Experts of a small language model: 14 layers, vocabulary 8192.
Below are experts of layer 9 (counted from 0) of a mixture-of-experts language model. Rows are named router (the router's row for the expert), up (a neuron's input weights, with its number) and show model dimensions 128-255. Each number is 128 + 24 x the weight over its row's rms, rounded and kept within 0 to 255.
Before each expert's rows: "comes after" lists some tokens at least twice as common just before its tokens as in all text. This comes from a sample of Wikipedia text that the model never trained on. Tokens count by the router's weight.

# expert 18
comes after: " in", " of", " the", ",", " \"", "="
router [125 143 127  94  77 145 141  94 133  91 117 119 124 152 123 124 167 169 117  95 107 113 104 129 150 157 104 126 163  98 132  95  93 112 162 118 105 132 113 169  96 130 153  98 162 116 128  96 172  93  91 134 103  98 159  96  82 123 151 161 149 154  84 152  84 116 116 138 123 155 100  99 127 166 136  78 109 141 149 119 116 138 104 138 119 107 166 100 112 127  96 111 149 161 134 156 110 125 157 149 110 147 138 167 143 106 104 121 123 133 168  83 154 100 135 111 114 128 148 159 166  97 101 102 135 108 106 113]
up0 [134 127 110  99  97 129 136  88 116 112 126 107 145 127 110 115 161 141 109 102 112 114  98 128 160 120 117 104 126 149 146 125 134 111 117 144 137 120 154 143 101 120 146 126 120 134 151  96 158 147 148 113 120  59 171 139 115 100  93 131 122 105 130 119  97 120 142 160 103 140 145 153 179 131 153 132 107 122 127 119 119 137  70 128 126 132  85 110 154  93  89  81 173 102 153 142 128 133 126 138  90 189 135 165 142 151 105 108 113 135 111  93  86  76 159  81 159 148 133 159 131 112 142 122 120 135  74 120]
up1 [163 134 162 137 104 120 142 123 117 103 150 148 138 123 121  99 124  92 104 117 103 114 149  77 166  95 143 133 137 138 144 107 144  85 139 113 148 145  89 129 132 110 107 114 172 149 127 123 142 113 144 130 104 121 131 102 141 127 133 112 146 175 124 132 118  71 116 142  74 141 118 105 159 116 141 127 131 149 176 111 141 157 134 127 100 112 148 143  79 148 147 109 114 177 100 193  82 128 175 173  91 168 152 142 143 106  81 139 141 115 173 118 154 117 141 129 120 157  88 113 124 116 119  73 156 105 162 131]
up2 [109 139 141 153 130 128 162 152 102  84 116 141 131 126 116 120 133  98 137  73 112 105 133  69 100 184 104  96 158 107 137 101  86 125 110 104 109 132 108 159 127 115 138 111 115 137  97 117 124 142 114 115 103 119 150 141 129 136 131 128 172 133 143 124 125 141 134 127  98 129 109  82 152 157 124  93  85 171 146  95  94 196  95 156 126 126 145 164  94 136 180 134 118 150 116 135 126 136 190 151 116 140 118 128 128  81  94 107 111 207 129 123 115 131 116 120 161 142 132 183 154  83 141 123 111  74 129 134]
up3 [119 155 152 126 108 116 159 132 150 127 141 135  90 161 118 137 172 108  85  93 131 133 126 121 143 168 128 145 117 152 138  90  98  88 124 157 112 146 132 151  66 114 152 120 109 142 171 125  67  96 104 136 142 124 132 135 134 142 146 111 136 134 129 156 135  72 109 129  88 112 112  86 127 140 107 139 141 119  90 137 110 156 137 111 109  47 146 100 166  94 150 142 165 127 115 145 108 153 114 157 126 153 123 151 140 105 107 128 116 127 152 106 129 128 123  98 125 132 142 128 103 106  81 150 149 123 149 127]
up4 [ 80 176 118 102  98  96 162 153 137 126 167 136 115 117 129 126 116 139 108 133  87 157  89 131 119 161 103 135 126 139 156  96 114 102 108 149  71 119 125 155 119 189 122 116 147 114 129 104 148 136 169 107 115  98 133 141  96 127 174 112 140 113 145 157  94  81 135  99 115 100 112  85 133 113 121 133 134 134 128 110 127 138 120  94 147 121 146  95 126  84 141 139 128 134  90 139 185  95 116 131 135 124 175 152 147 103 126 132 104 136 132  92 120 105 120 141 158 156 115 143 130  93 114 115 150 118 136 122]

# expert 42
comes after: "-", "|", ",", ":", " and", " the"
router [148 151 103 109  95 156 141  87 145 120 111 154 161 162 124 108 151 132 124 100 113 108 146 112 144 170 121  86 155 104 158 103  93 123 141 121 111  95 100 144 108 115 138  85 147 110 135  92 176 125 111 122  94 102 156 131  92 153 118 170 166 141 105 171 124 106 100 122 110 141  97 125 149 148 169  92 114 162 142 120  90 165  99 142 107 108 171 129 116 132 129 108 141 154 141 158 126 146 148 162 113 132 145 164 151  90  96 102 141 142 128 109 156 116 143 112 127 107 153 159 141  96 111 102 122 103 104  97]
up0 [163 149  99 127  89 134 103 132 127 111 125 117 151 145 128 121  97 143 138 132 149 108 132 148 156 118 106 131 155  84 142 120 111 150 121 141 110 115 141 161 105 150 108 123 186  74 166 115 149 116 151 182  72 137 142 146 115 149 134  82 174 161  96 137 128 115 118 138  98 127 111 135 138 161 116 143 129 105 107 114  82 112 111 148 146 153 121  99 166 140 127 140 101 110 147 162 109 108 129 126 101 155 130 125 173 116  96 119 125 122 126  99 128 166 120  98 138 144 122 133 167 111 133  70 120 155 121 131]
up1 [128 112 158 123  88  95 151 143  92 131 151 177 121 181 140 134 165 117 103 108 109  98  91 102 113 166 139 125 147  84 168 142 137 119 139 132 134  93 145 171 131 153 140 121 108 148 116 101 140 142 109 176 111 136 130 140 103 134 160 152 130 133  92 132 104 106 134 148 127 110 146 138 116 112 116 121 120 117 151 129 128  97 111 144 111  97 169 151  88  97 127 144 144 137 126 133 157 138 127 150 103 135 143 171 130 115 125  68  96 148 141 153  99 102 140  88 108 120 140 157 145 145 132 142 105 105 112 130]
up2 [113 165 137 118 139 122 156 149 103 100 141 170 148  98 137 120 103 128 127  93 105 105 133  92 108 112  98 112 109 100 105 131 120 132 113 110 118  90 117 158 122 112 142  96 165 138 106 145 118 131 109 160 146 154 154  77 153 139 133 136 125  99 154 135 118 146 136  96 107 112 133 120 173  88 171 134 125 141 155 125 125 100  98 119 121  83 139 152 119 117 104 163 106 174 135 156 139 143 142 149 147 118 155  94 132 115 105 110  88 157  90 148 135 121 139 122 132  95 129 144 150 178 134  89  97  18 120 159]
up3 [166 144 143 138 132 112 108  98 126 137 137 112  95 152 112 120 127 147 109 118 104  96 183 143 132 133 106  93  96 123 106 115 127 122 108 132 124 178  72 105 136 121 142 117 155 126 155  95  47 162 169 162 102 137 143  79 134 130 120 120 166 143 134 170 138  98 180 158 137 145 117  94 122 157 156 103 128 135  98 102 145 139 158 201 105 137  99 128 102 112 143 100 123 185 114 124 154 134 144 109 151 124 131 108 122  97 129  97 147 145 109 139 113 107 134 138 155  91  93 105 125 126 122 145 176 115 104 146]
up4 [157 164 158 138  80 119 170 109 167 128 129 132 128 157  81 104 148 123 108 123 110 131 156  88 113 165 110 128 131 119 142 116 113  98 139 113 115 134 104 131 109 128 137 105 209  98 118 138 149 115  81 152 103 204 121 146 111 178 142 119 137 143 147 148 113 112 130 146 132  92 115  97 144 119 151 139 139 114 186 117 126 159 146 135 129 157 142 126  97 139 150 154 124 101  96 132  57 159 157 130 134 146 124 148 138  56  71 172 120 126 145 147 150  97 107 123 122 198 131 145 121  76 114 109 114 132 149 162]

# expert 45
comes after: " |", "2", "1", ")", "7", "\""
router [136 150  93 116 102 141 160  97 161 101  84 107 156 149 121  84 134 147 125  95  97  90 107 151 148 168  97 109 151 113 148  89 100  99 137 108 116 109  98 154 104 131 133 100 131 101 139 100 163  94 107 160 111 163 145 105 124 142 116 122 157 144 123 155  85 113 124 142  99 147 103 104 153 142 163 119  81 151 159 131 107 152 104 128  92 109 161 113 110 107 115 106 145 166 119 152 127 130 174 161 126 158 164 151 157  96  92 107 115 150 136  99 176 111 134  94 126 138 140 158 153 100  96 118 149 101 112 106]
up0 [123 133 146 115 102 149 149 112  78  86 163 124 112 180 118 120 147 118 136 134 108 102 105 106 149 137 107 124 131  91 170  48 104 101 123 107 115 143 104 150 100 160 160 106 174 137 122 107 132 114 129 154 101 141 164  73  71 142 162 153 138 123 108 151 117 115  96 111  87 131 105  90 159 124 133 143 139 145  73 108 151 164 135 119 146 120 123 136 110 153 121 138 144 161  67 129 143 145 149 142 115 117 178 157 139  96 118 119 134 100 122 123 102 125 129 120 107 125 177 149 125 115 127  95 117 100 144 132]
up1 [149 153  93 123 130 172 167 112 142 129 135 125 107 163 121  87 127 128 128 101 128 119 108 147 148 126  98 130  78 129 121 101 113 149 125 121 128 123 127 105 109 147 152 106 112 148 135 119 107 127 125 138 110 146 165  77 105 116 173 148 129 134 126 147 128 136 141 139  95 161  76 101 129 133 186 138 120 152 150 150 140 149 138 142 109 118 136 153 120 153 155 129 151 128  85 149 124 133 137 150 106  95 175 159 143  79 119 122 155 138  69  92 143 112 145 100 155 103 164 138 107 109 146 103 112 101 130 106]
up2 [168 142 127  99 127 174 149  98 135 143 103 143 157 115 119 115 156 117  90  89 124  87 145  97 159 158 119 133 117  91 105 112 103 150 115 110  90 122 136 131  96 123 125  93 132 123 107  86 137 109 108 153 120 130 143 107  90 119 119 138 142 166 140 130 126  98 136 115 112 157  86 142 131 140 130  94 127 173 149 117 107 146 108 131 120  74 158 122 151 152 175 107 143 123 146 147 159 116 173 146 111 147 127 151 136  97 113 111 130 131 128 122 138 137 170 129 122 136 138 190 185 112 150 100 130 110 118  92]
up3 [ 83 141 101 113 136 119 136  59 131 146  76  77  80 143  99 116 157 146 128 120  98  92 165  83 142 162 116 138 160 137 150 125 131 129 118 155 149 134 173 121 118 101 134 137 127 145 156 117  98 128 127 123 141 102 141 130 130 126 136 183 156 118  85 141 139  69 166 131 121 131 127 132 170 156 117 146 155 158  88 138 125 166 132 130 129 150 134 143 114  80 127  85 165 137 130 135 136 132 123 105 125 130 154 145 113  88 113 117 149 107 141 119 128 100 143 100  99 133 154 164 200 158 121 129 135 115 144  94]
up4 [138 138 169  96 111 110 110 105 107 162 134 132 132 132  79  98 139 133 110 123  98 137 110 162 139 113 110 113 120 107 104 109 103 131 129  77 128 131 124 139 153 148 119 102 122 119 130 115 127 119 123 172 101 159 137 106 104  75  57 103 117 169 103 145 112 145 120 109  87 124 158 121 155 147 162 101 136 135  94 145 145 116  87 118 169 158  87 123 104 164 147 104 127 136 114 168 167 106 144 156 137 174 156 125 149 104 144 141 108 141  90 133 119 122 113 129 174  98  95 110 117 140 122  86 135 128 128 111]

# expert 24
comes after: ",", " was", " a", " is", " were", " to"
router [144 153  93 112 124 173 149  86 144 109 107 117  99 150 133 112 153 144  93 106 101 100 102 125 181 179 111  93 160  99 124  86 113  87 120 119  99 102 105 140  92 200 134  98 143 136 147 105 141 128  92 136 104  80 158 109 105 132 139 152 169 134 113 159 100 110  98 124 120 164  96 129 151 135 143 106  94 148 155 129 107 151  86 150 124 100 132 118 125 134 114 107 154 123 134 156 103 138 150 151 115 156 152 154 151  94 106  99 147 139 135  76 153 119 149  98 119 144 151 177 156 117  98 116 156  93 107  99]
up0 [107 156 142 114  99 186 147 128 118 135 116 173 127 170  96 137 129 167 113 123 160  83  93 135 129 135 118  86 145 104 107  97 116 128 119  98  94 112 102 147  97 132 119 130 153 152 110 102 141  97 117 153  99 174 142 123 113 116 114 148 155 123 146  76 133 140  83 148  96 145 132 149 162 153 155 112 151 147 164 119  90 166 101 127 127  98 177 138 109 133  86 113 135 155 133 153 107 124 128 152  84 126 135 155 123 108 120  87 141 138 119 140 129 111 140 120 103 120 110 146 155 106  98  83 175 100 118  99]
up1 [153  95  83 113 139 134 138 101 113 121 146 151 121 131 113 111 120 135 144 121 122  86 149 141 145 118 128 102 136 123 126 130 146 113 100 116  84 159 115 156 148 128 146  95 157 107 131 115 129 128 125 149 122 150 111  99 129 160 127 145 134 128 150 134 105 126 108 142 117 149 131 120 135 168 137 130 166 157 142 135  90 145  96 161 153  99 176 114 147 102 126 153 157 175 136 154 112 131 162 163 129 150 145 184 115 145 122  72 118 171 115 114 146 109 140  95  96 106 129 149 127 114 101 125 153 124  96 140]
up2 [160 120 125 117  85 131 158 138 143 117 131 139 162 163 135 125 180 147 112 136 139 106 103 167 183 110 145 112 189 107 140 106 141 144 147 176 104  94 137 144 138 123 150  92 169 124 141 103 124 127 107 155 128 168 150 153 118 138 115 140 114 132 121 113 137 101 134 160 110 154 100 129 141 136 143 115 123 132 122 108 122 129  92 167 180 122 135  95 106 126 161 111 137 150 145 136  93 150 146 164 132 111 152 151 136 117 102  94 154 168 125  93 139  75 140 124  82 125 129 120 118 109  96 117 147  94 138 144]
up3 [152 111 124 111 100 180 162 136  92 134 120 152 159 127 106 112 136 135 113 123 118 109 107 109 157 109 119 175 102 137 141 116 118 137  95 133 120 100 116 178 118 150 138 131 161 136 148 125 137 116 106 125 125 146 134  91  98 125  99 142 123 125 110 125  92  92 107 174  92 125 134 154 107 130 123 138 107 114 117 141 119 102 126 135  88 103 148  93 102 121  60 126 133 107 103 135  85 177 133 116  88 130 140 135 123 139 140 117 146 132 144  98 160  96 102 136 124 148 140 141 134 141 140 107 119 117 133 130]
up4 [126 111 138 122  96 145 168 135 156 115 137 120 122 160  95 140 153 113 164 131  89  97 132  98 153 142 110 109 178 125 137 122 128 125 125 116 122 103 114  98  79 135 147 119 147 144 130 102 139 114  76 151  81 144 166 122 126 132 111 161 162 139 129 109  83 141  84 162 104 103 105 130 158 141 147  98 136 183 165 147 116 125  82 146 172 130 126 114 102 120 130 126 109 147 148 127 112  72 144 169  93 131 145 161 143 132 129 108 139 159 128 126 137  99 117 134 127 170 121 117 158  99 122 129 166 116 106 117]

# expert 23
comes after: " in", "|", " of", " the", " on", " for"
router [140 152 111 110  89 156 132 101 121 100 106 114 160 143 117  96 149 130 105 104 110 112 154  94 150 151 114 103 145  91 165  76  92 100 153 123 109 100 108 139 102 155 136  80 166 117 116  97 164 111 104 155  97 118 160  86  95 149 127 162 138 152 115 150 107  85 106 137 106 138 113 117 138 141 137 113  74 166 122 141 101 154 115 146 115 116 138 107 116 151 110 116 136 153 107 148 154 117 166 150  87 157 151 157 156 104 101 116 160 154 133  91 156 125 149  71  95 111 151 168 127  91 116 101 157 103 108  91]
up0 [115 145 207 127 110  81 145 131 123 153  89  94 175 124  93 104 100 125 117 114 131 132 147 169 118 147 108 122 154  82 188 101 106 119 120  91 139 151 132 115 119 164 177 124 135 118 124 123 167 132 101 133  79 150  97 118 150 151 148 129 125 164  73 152 161 172 130 186  93 128 125 127 166 121 139 136  77 142 151 131 144 120 148 124 116 114 153 122  91  98 116 164 132 117 138 146 114 127 114 112 158 124 120 112 137 138  94 137  97 150 144 127 151  81 135  90 153 166 135 133 109  86  93 112 156  97 116  98]
up1 [137 163 119 112 143 124 122 110 131 134 131 157 135 119 154 112 150 136 100 117 109 126 109 141 120 136  88 117 121 134 101 114 106 127 157  92  99 127  49 145 111 138 108 100 120 106 144 141 113  98 156 150 110 156 150  89 162 117 104 153 134 140 136 174 138 166 106 134  87 125 117 141 158 105 119 101 148 160 138 170 107 148 119 140 146 132 139 151 129 118 159  90 135 163 107 126 111 159 167 135 118  87 158 124 140  96 113 100 140 170 133 134 149  99 122  63  73 140 132 167 143 138 113 128 133 113 156 134]
up2 [168 155  94 120 126 140 140  51 140 117 134 163 124 139  85 116 159 117 152  76  95 119 112  90 133 129 118 148 165 110 117 110 145  72 124 106  57 108 124 109 142 123 139 107 158  99  92 127 137 132 125 140 129  68 146 144 103 159 125 101 127 149 173 150 121 106 108  91 122 114 125 127 126 183 117 144 110 144 112 138 134 142 139 101 129 149 175 124 116 131  85 121 113 131 154 119 151 156 150 145 111 144 159 173 162 126 111 114  90 141  90 122 135 124 119 137 103 111 116 166 134 123 151 105 135 120  93  94]
up3 [113 138 151  84 102 106 155 130 108  90 146  74 158 155 128 115 146 135 121 124  94 126 147 125 142 145  74 142 124  86 118  79 126  92 128 103  96 156 104 116 117 116 108  79 103 131 103 154 117 121  98 109 102  97 156 130 120  89  92 102 196 129 112 163 108 125 125 120  91  93 106 110 113 105 161 106 109 134 137 109 111 170 120 124 102 147 135  93 133 150 178 128 128 164 128 167 119 104 124 155 154 117 147 157 142 126  73 103 100 149 127 120 133 108 136 124 105 154  84 147 131 121 157  41 143 107 150 128]
up4 [135 154  86 117 165 187 112  99 117 140 132 138  98 152 133  85 154 150 129 103  80 128 142 131 165 146 107 163 123 113 126 117 131 128 159 123 145 124 116 167 110 109 155  80 118  82  83 121 126 146 168 113 138 131 122  78 101  96 142 119 137 121 102 147 116 158 111 118 157 134 120 109 150 102 163  92 120 120 150 149 129 135 130  97 142 121 156 103 169 151 119 108 153 127 163 153 139 109  99 153 127  99 152 133 108 113  93 121 173 193 180  91 128  95 198 126 131 124  92 135 164  93 100  97 107  74 114 155]

# expert 9
comes after: "0", "9", "2", "1", ".", "3"
router [155 139 119 100 117 176 148 120 141 102 103 137 127 156 108  93 156 140 135 100 114  93 120 142 148 155 110  97 166 110 167  87 123 122 171 102 123 114 116 145 114 130 139 100 150 104 119  88 133 105  99 144  96 137 146 124 114 162 131 171 139 154 110 154 127  96 111 118 111 129 106  94 149 138 177  99  78 165 156 109  89 137  99 147 127  94 157 114 143 127 118  99 189 163 131 145 126 138 144 153 101 143 154 145 153 121  98 109 152 157 161 109 122 103 159 117 104 160 154 154 155  97 110 102 148  93 117  97]
up0 [123 138 107 128 153 134 163 118 135 143 135 121  95 128 178 115 140 142 126 133 121 110 113 134 172 109 100 132 149  80 135  82 128 110 142 156  87 126 144 133  99 145 120 106 142 136 151 100 108 137 131 138 117 129 143 128 126 138 162 139 122  90  81 203 169 105 152 138 124 115  97 133 109 151 179 139 141 111  85 108 104 159 146 127 107  81 143 135 143 161 126  99 162 117 145 135 150  82 127 132  89 109 141 174 140 137 126 121 131 115  96 136 106 127 170 146 157 126 163 126 139 120 111 118 154 114 111  97]
up1 [108 138  98 115 104 125 108 110 150 115 142 119 123 126 124 129 127 160 139 102 159 142 128 150 135 118 139 112 139  84 163 107 130 124 160 157 132 163  84  95 119 132 105 136 158  73 137 125 110 103  84 128 116 134 121 144 111 130 146 178 190 126 112 124 118 109  78 140 136 127 106 120 118 144 151 127 100  90 171 138 143 139 111 158 154 128  98 135 111 125 159 140 140 129 143 148 146 152 132 138 130 120  72 105 150 124 149  80 130 114 142 102 142 135 132 126 114 108 106 108 171 129 169  81  91 119 145 134]
up2 [ 86 150 145  97  75 136 123 139 153 148 112 169 126 170 102  97 170 137  69 110 102 102 129 141 125 150 116 117 160 130  95 101 105 137 165 120 115 139 114 137 132 115 142 108 137 119 116  84 125  90 133 159 132 159 143  90  65 135 110  92 125 191 108 144 101 122 117 115 109 126 105 128 119 102 138  82 108 184 108 128 119 133 128  84 121 125 134 140 111 130 136  95 136 123 104 109 129 137 183 199 111 137 134 157 141 109 145 121 162 146 117 111 138 180 146 121 121 164 132 133 180 169 151  72 138 116 101 121]
up3 [125 116 147 131 121 134 109 122 128 117 126  93 150 129 148 104 117 149 165 125 141 103 151 133 146 135 163 122 110  96 142 146 149  95 111 139 154 107 112  96  87 142 143 106 139 169 111 112 130 165 114 104 111 176 146 131 123 123 116 154 124 134 157 152 128 102 115 100 159  86 133  80 108 135  91 106 139 116 133 101 125 119 109 165 110  82 132  89 127 147 150 150 166 111 107 106 131 115 133 156 119 129 144 111 156 132  97 111 119 100 169  88 153 132 150 125 188 136 135 110 121 150 121 127 103 116 113 102]
up4 [ 98 124 142 100 127 143 137 107 145 141  91 142 170 128 124 143 120 118 138 106 130 130 153 132 151 137 103 104 131  95 104 118 120 128 110 146 162 126 110 142 156 138 109 122 153 162  99 131  88 102 106 147  99  70 161 101 136 121 111 155 155 103 159 155 141 125 118  94 178 157 125 103 128 118  93 113 127 153 189 130 145 176 133 115 104  97 142 127 158  99 102 131 165 148 112 156 123 119 119 149 113 111 124 113 116 111  99 111 158 141 112 171 171  83 150 112 128 158 162 140 122 142 124  84 118 101 122  91]

# expert 16
comes after: " ", " (", " \"", " a", " p", " B"
router [130 152 105 116  77 165 163 103 136 115 114 143 112 171 122 112 155 143 106 111  97  94 141 137 141 146 102 106 161 124 144 101 117 116 143 106 116 101  90 145 112 164 155  99 163  92 121 102 157  93 118 137 116 117 140 120  98 136 129 167 138 155 130 157 107  78 126 127  76 124 108 117 147 155 133  92 104 149 168 144  61 147 105 153 134 126 154  88 123 114 123 112 131 186 136 157 120 138 161 169  88 159 153 154 144 108  96  96 135 167 125  89 149 114 149  95 125 123 163 154 154 121 115 117 136 110 108  91]
up0 [168 125 121 128 150 112 140 108 120 133 112 152 163 154 108 120 129 118 134  89 141 129 121 117 143 124  97 168 139 152 113 122  98 183 114 133 106 152 155 121 124 109  99 107 114 165 121 126 157 125 121 152 136 167 156 145 136 117 118 113 199 175 141  92 173 133 166 113  86 161 112 139 155 142  97 123 129 142 160  67 158 122  98  89 145 139 143 124 112 158 125  73 142 178 163 137 122 166 112 150 106 143 184 122 165 121 100 100 106 141 155 147 182 139 130 107 124 136 125 142 136 132 128  87 103 114 131 101]
up1 [169 141 164 113 100 129 137 108 134 119 105 149 150 132 160  86 136 131  86 127 115 115 115 156 119 153 121 159 155  67 158 117  95 148 124  80 109 116  85 147 122 110 157  98 105 124 100 128 126 114 117 156 117 144 176 121 119 149 134 151 130 126 127 133 130 116 132 127 101 117 105 136 146 106 136  71 126 143 118 131 122 143 131 105 104 118 159 155 155 152 167 121 137 168 110 130 139 128 156 133 103 127 129 143 144 106 110 119 147 133  98 138 112 133 166 107 118  99 167 106 140 127 174  75  83 109 117 112]
up2 [119 160 119 110 114 138 132  63 105 118 116 134 122 167 128 135 140 114 110 123 137  79 168 120 146 139 127 110 132  89 153 107 118  81 128 145 124 136  70 131 113 143 146 118 147 118 105 114 112 114 117 125 132  92 148 119 146  97 144 116 167 145 113 162 136 167 109 125 149 139 117  87 111 117 133  71 128 157 136 132 130 144 104 124  93  90 122 121 135 111 102 150 112 144 119 160 151 122 151 111 160 124 171  96 150 131 108  66  93 103 141 144 150 132 108  89 104 151 104 141 132 125 133 129 149 129 109 149]
up3 [139 150 109 110 162  77 148  97 126 123 118 151 124 145 121 135 168 142 113 109 116 100 139 121 147 104 138  97 133  63 140 129 123 123  78 105 172  74  89 142 140 148 122  82 174 126 117 116 106 109 146 162 145 113 161 142 137 131 125 104 149 139 126 195 113 141 109  95 104 105 138 126 144 115 117 138 152 175 126 160 130 147  88 131 152 116 215 127 113 102 111 152 108 128 144 135 113 161 158  87 142 112 158 134 132 134 111  95  95 163  99  99 132 119 109 119 118  98 125 137 174 175 131  95 135  96 136 138]
up4 [133 126 124 122 148  98 147  87 180 141  84 109  87 131 106 128 173 182 139 124  98 115 130 130 145 145 118 140 182 107 174 106 108 100 117  97 124 132 116 111 132 126 131  92 140 142 117 104  88 111 123 141  70 134 154  68  87 168 164 125 136 149 111 104 150 131 118 123 109 139 126 119 128 121 180 117 167 143 158  93 127 134  87 107 145 133 154 125 107 144 165  94 193 190 109 153 135 108 102 130 153 117 125 152 132 111 111 144 112 138 103 131 169 111 112 146 162 154 156  90 145  90 135 114 122  90  96 123]

# expert 2
comes after: "1", " ", "2", " his", " (", "9"
router [149 170  95 110 115 157 150  99 118  97 116 142 113 147 127  87 145 121 110  86 106 105 141 129 156 136 116 117 146  98 149  93 118  93 145 117  97  89 107 154 110 146 143  84 137 119  98  92 119 107 111 143  97 148 165 115  81 140 128 154 176 156 128 145 129  93 130 144  99 135 101  86 161 150 152 112 105 129 132 126 104 161  91 134 110 114 167 113 130 145  99 100 168 128 121 158 122 121 168 135  93 152 169 149 143  85 109 138 123 157 158 114 151 104 145 129 128 148 171 151 136 114 101 110 116  91  99 101]
up0 [121 119 121 126  85 129 120 104 141 131 134 132 137 102 120 111 138 189  99 108  94 135 165 178 125 118 115  75 159 135 160 129 124 123 152 120 167 135 119 146 107  87 122 125  99 136 146 117 111  90 101 141 142 174 145 122 144 180 131 129 140 145 171 145 138  87 106 128 138 217 108 153 153 159 130 125 123 103 123 144 112  74 132 131 122 115 165 123 119 162 152 104 156 168 103 174 152 125 126 107 130 102 137  98 138 147 164 137 139 112 126 135 174 123 128 131 111 116 126 140 153 132 139 102 117  99 150  99]
up1 [154 140 146 132 152 125 160 126 154 149 126 137  87 118 138 131 138 120 147  89 116 118 153 101 157 123 128 146 141 129 127 127 134 157 143 149  87 111 110 150  90 106 124 111 190 131 136 125 136 155 116 144 129 119 117  98  97 134 124 150 139 106 112 140 122 124  97 133 108 155 145 128 128 149 116 150 139 132 129 127 138  89 157 129 104 125 134 136 134 149 143 129 119 170 136 151 135 138 170 153  70 126 122 131 156 135 121 136 139 126 131  83 133 110 135 117 128  99 156 180 140 127 142 135 167  52 157 143]
up2 [109 144 167 131 106 121  91  93  93 111 108  86 116 152  87 100 127 174 117 107 162 108 134 121 125 132  96 117 143 133 128 120 120 151 135 118 115  97 103  90  91 124  79 114 123 111 172  88 132 130 117 137 155 127 127 135  92 107 103 116 132 114 128 120 120 169 116 119  99 128 124 161 100 114 101 125 134 109 129 120 113 132 122 135 141 145 167 138 111 155 135  96 115 136 132 159 112 206 170 102 123 160 175 144 168 131 119 125  92 163 152 152 100 122  88 138 129 128 154 123  90 143  93 154  78 115 113 141]
up3 [133 134 165 104 119 157 165 142 142 115  99  84 128 133 124 118 180 145  91  75 148 121 136 110 109 152  77 120 140 122 134  90  79 104 132 110 110 107 124 162 107 160 114  99 133  92 135 123 161 134 132 150 114 133 119 129 141 109 151 116 160 145 117 156  90 169 100 109 106 121 118 129 123 131 116 125 137 126 136 163 107 139 100 104 154 118 158 138 135 127 133 113 145 133 169 160 164 146 159 141 132 169 142 185 149 107 145 157 128 181 108  91 129 107 107  89 152 107 117 153 139 134 142 102 123 119 110 130]
up4 [122 133 143 130 103 159 134 164 125 138 128 129 107 105 140 139 133 152  91  86 117 120 128 154 121 154 121  95 134 137 187 103 105 151 160 127  76 164 109 127  98 135 131  93 130 120 114 128 119 121  87 122 129 127 142 150 110 138 167 154 111 174 150 136 116 104 156 137 128 136  84 135 116 122 143 126  97 138 141 142  96 175 148 151 160  82 153 107  89 111 170 111 149 143 108 136 105 141 163 165  97 147 122 126 171  98 119  84 154 176 164 136 127 133 111  98 163  93 121 146 117 101 122 102  97 107 114 115]

# expert 31
comes after: " ", " National", " University", " P", " Man", " M"
router [137 150 115 113  96 145 167 111 159 113 105 129 139 145 114 105 167 152 116  89  99 115 115 122 152 168  87 108 138 109 153 100  95 110 133 107 102 104  95 142 106 146 138  96 134 101 117 105 136 113 100 154 101 126 152 108 113 135 125 154 154 139 116 176 102 105 147 101  95 146 103  95 148 139 151 103  92 162 151 146  88 173 101 153 136  97 147  98 157 140 137 107 158 144 127 149 156 136 154 156  97 167 154 162 145 108 111 137 123 169 138  85 147 104 145  89 126 166 149 158 156  87 106 108 161  89 116 102]
up0 [125 130  80 104  79 146 107  46 147  73 140 144 139 123 125  76 126 111 136 103  96  93 133 133 149 104 113 132 128 112 156  68 100 136 139 119 134 155 107 170  68 162 165  88 160  99 150 131 154 149  95 114  99 170 150 143 127 150 133 176 161 133  98 180 146 128 132 161 125 107  81 103 132 145  92  91 149 105 172 135 136 195 153 166 148  89 128 119 117 142 100 129 157 132  92 149 144 133 107 142  81 120 118 142 137  83 103 136 151 112 144 106  96  90 113 128 128 107 123 129 128 126 127 123 112 112 133 101]
up1 [130 123 124 101 100 142 163  98  98 128 110 137 139 136 103 124 155 140 137 130 107  83 132 103 166 129 114 122 158  95 120  99  96 119 130 146 157 135  68 140  97 116 133 117 165 108  83 114 125 134  84 159  95 131 137 119  97 116  84 137 143 147  90 117 157 114 108 123 125 126 126 137 151 153 161 135 112 147 100  80 154 131  90 137 108 138  98  90 100 111 135 119 143 139 112 149  94 149 168 140  95 115 152 133 169  94  97  90 148 135 128 119 151 129 154 151 107 137 151 148 147 115 165 106 145  86 130 131]
up2 [131 160 102  96 129 151 103 114 133 146 107 108 124 143 184 118 110 130 103 113  84 135 127 139 136 150 121 136 114 132 107  66 131 152 169  82 121 112  97 148 118 126 151 113 128 128 128 112 130 124 149 134 126  95 208 136  90 151 131 146 137 126 122 168 113 110 122 134 122 145  96 137 171 168 175  86  93 120 105 150  94 143 135 112 102 132 122 129  93 163 111  71 189 129 107 144 110  86 104 174 131  97 158 172 118  97 118 127 128 139 134 115 146 120 134 138 124 130 142 149 140  85 137  88 109 122 115 111]
up3 [ 87 133  86 117 145 145 157 113 149 130  85 132 132 151 134 147 144 182  98  99 105 122 159 136 121 115 109 129 145 114 137 125 112 125 117 141 156  71 130 131 117 136 145  84 168  78 128 134 104 140 126 130 141  87 121 162 128 140 154 124 144 142 136 178 119 131 141 134 140 114 120  52 123 111 126 104 145 155 150  85 148 179 111 164 151 115 155 111 118 135 157 132 162 139 128 142 158 145 127 206 122  88 132 176 140 105 117 144 169 117 151 121  94 136 124 137 123 128 109 131 172 127 110 112 124  89 118 155]
up4 [134 140 103 111 102 161 155 117 124 104 138 118  93 159  94 127 172 108  98 117 105 101 149 122 135 124 116  81 139 110 145 114 128 111 143  88  83 145 106 130 116 122 119 119 182  93 129 134 114 135  67 140 118 120 162 159 129 133  84 126 177 165 127 137 115  98 117 143  67 132  91 114 152 151 120 108 113 170 174 108 137 161 122 163 147 143 116  86  94 101 115 119 104 143 132 165 116  97 101 182 110 104 140 127 171 109  94 148 130 155 128 168 122 133 135 135 136 117 108  97 132 154 137 118 102 142 149 113]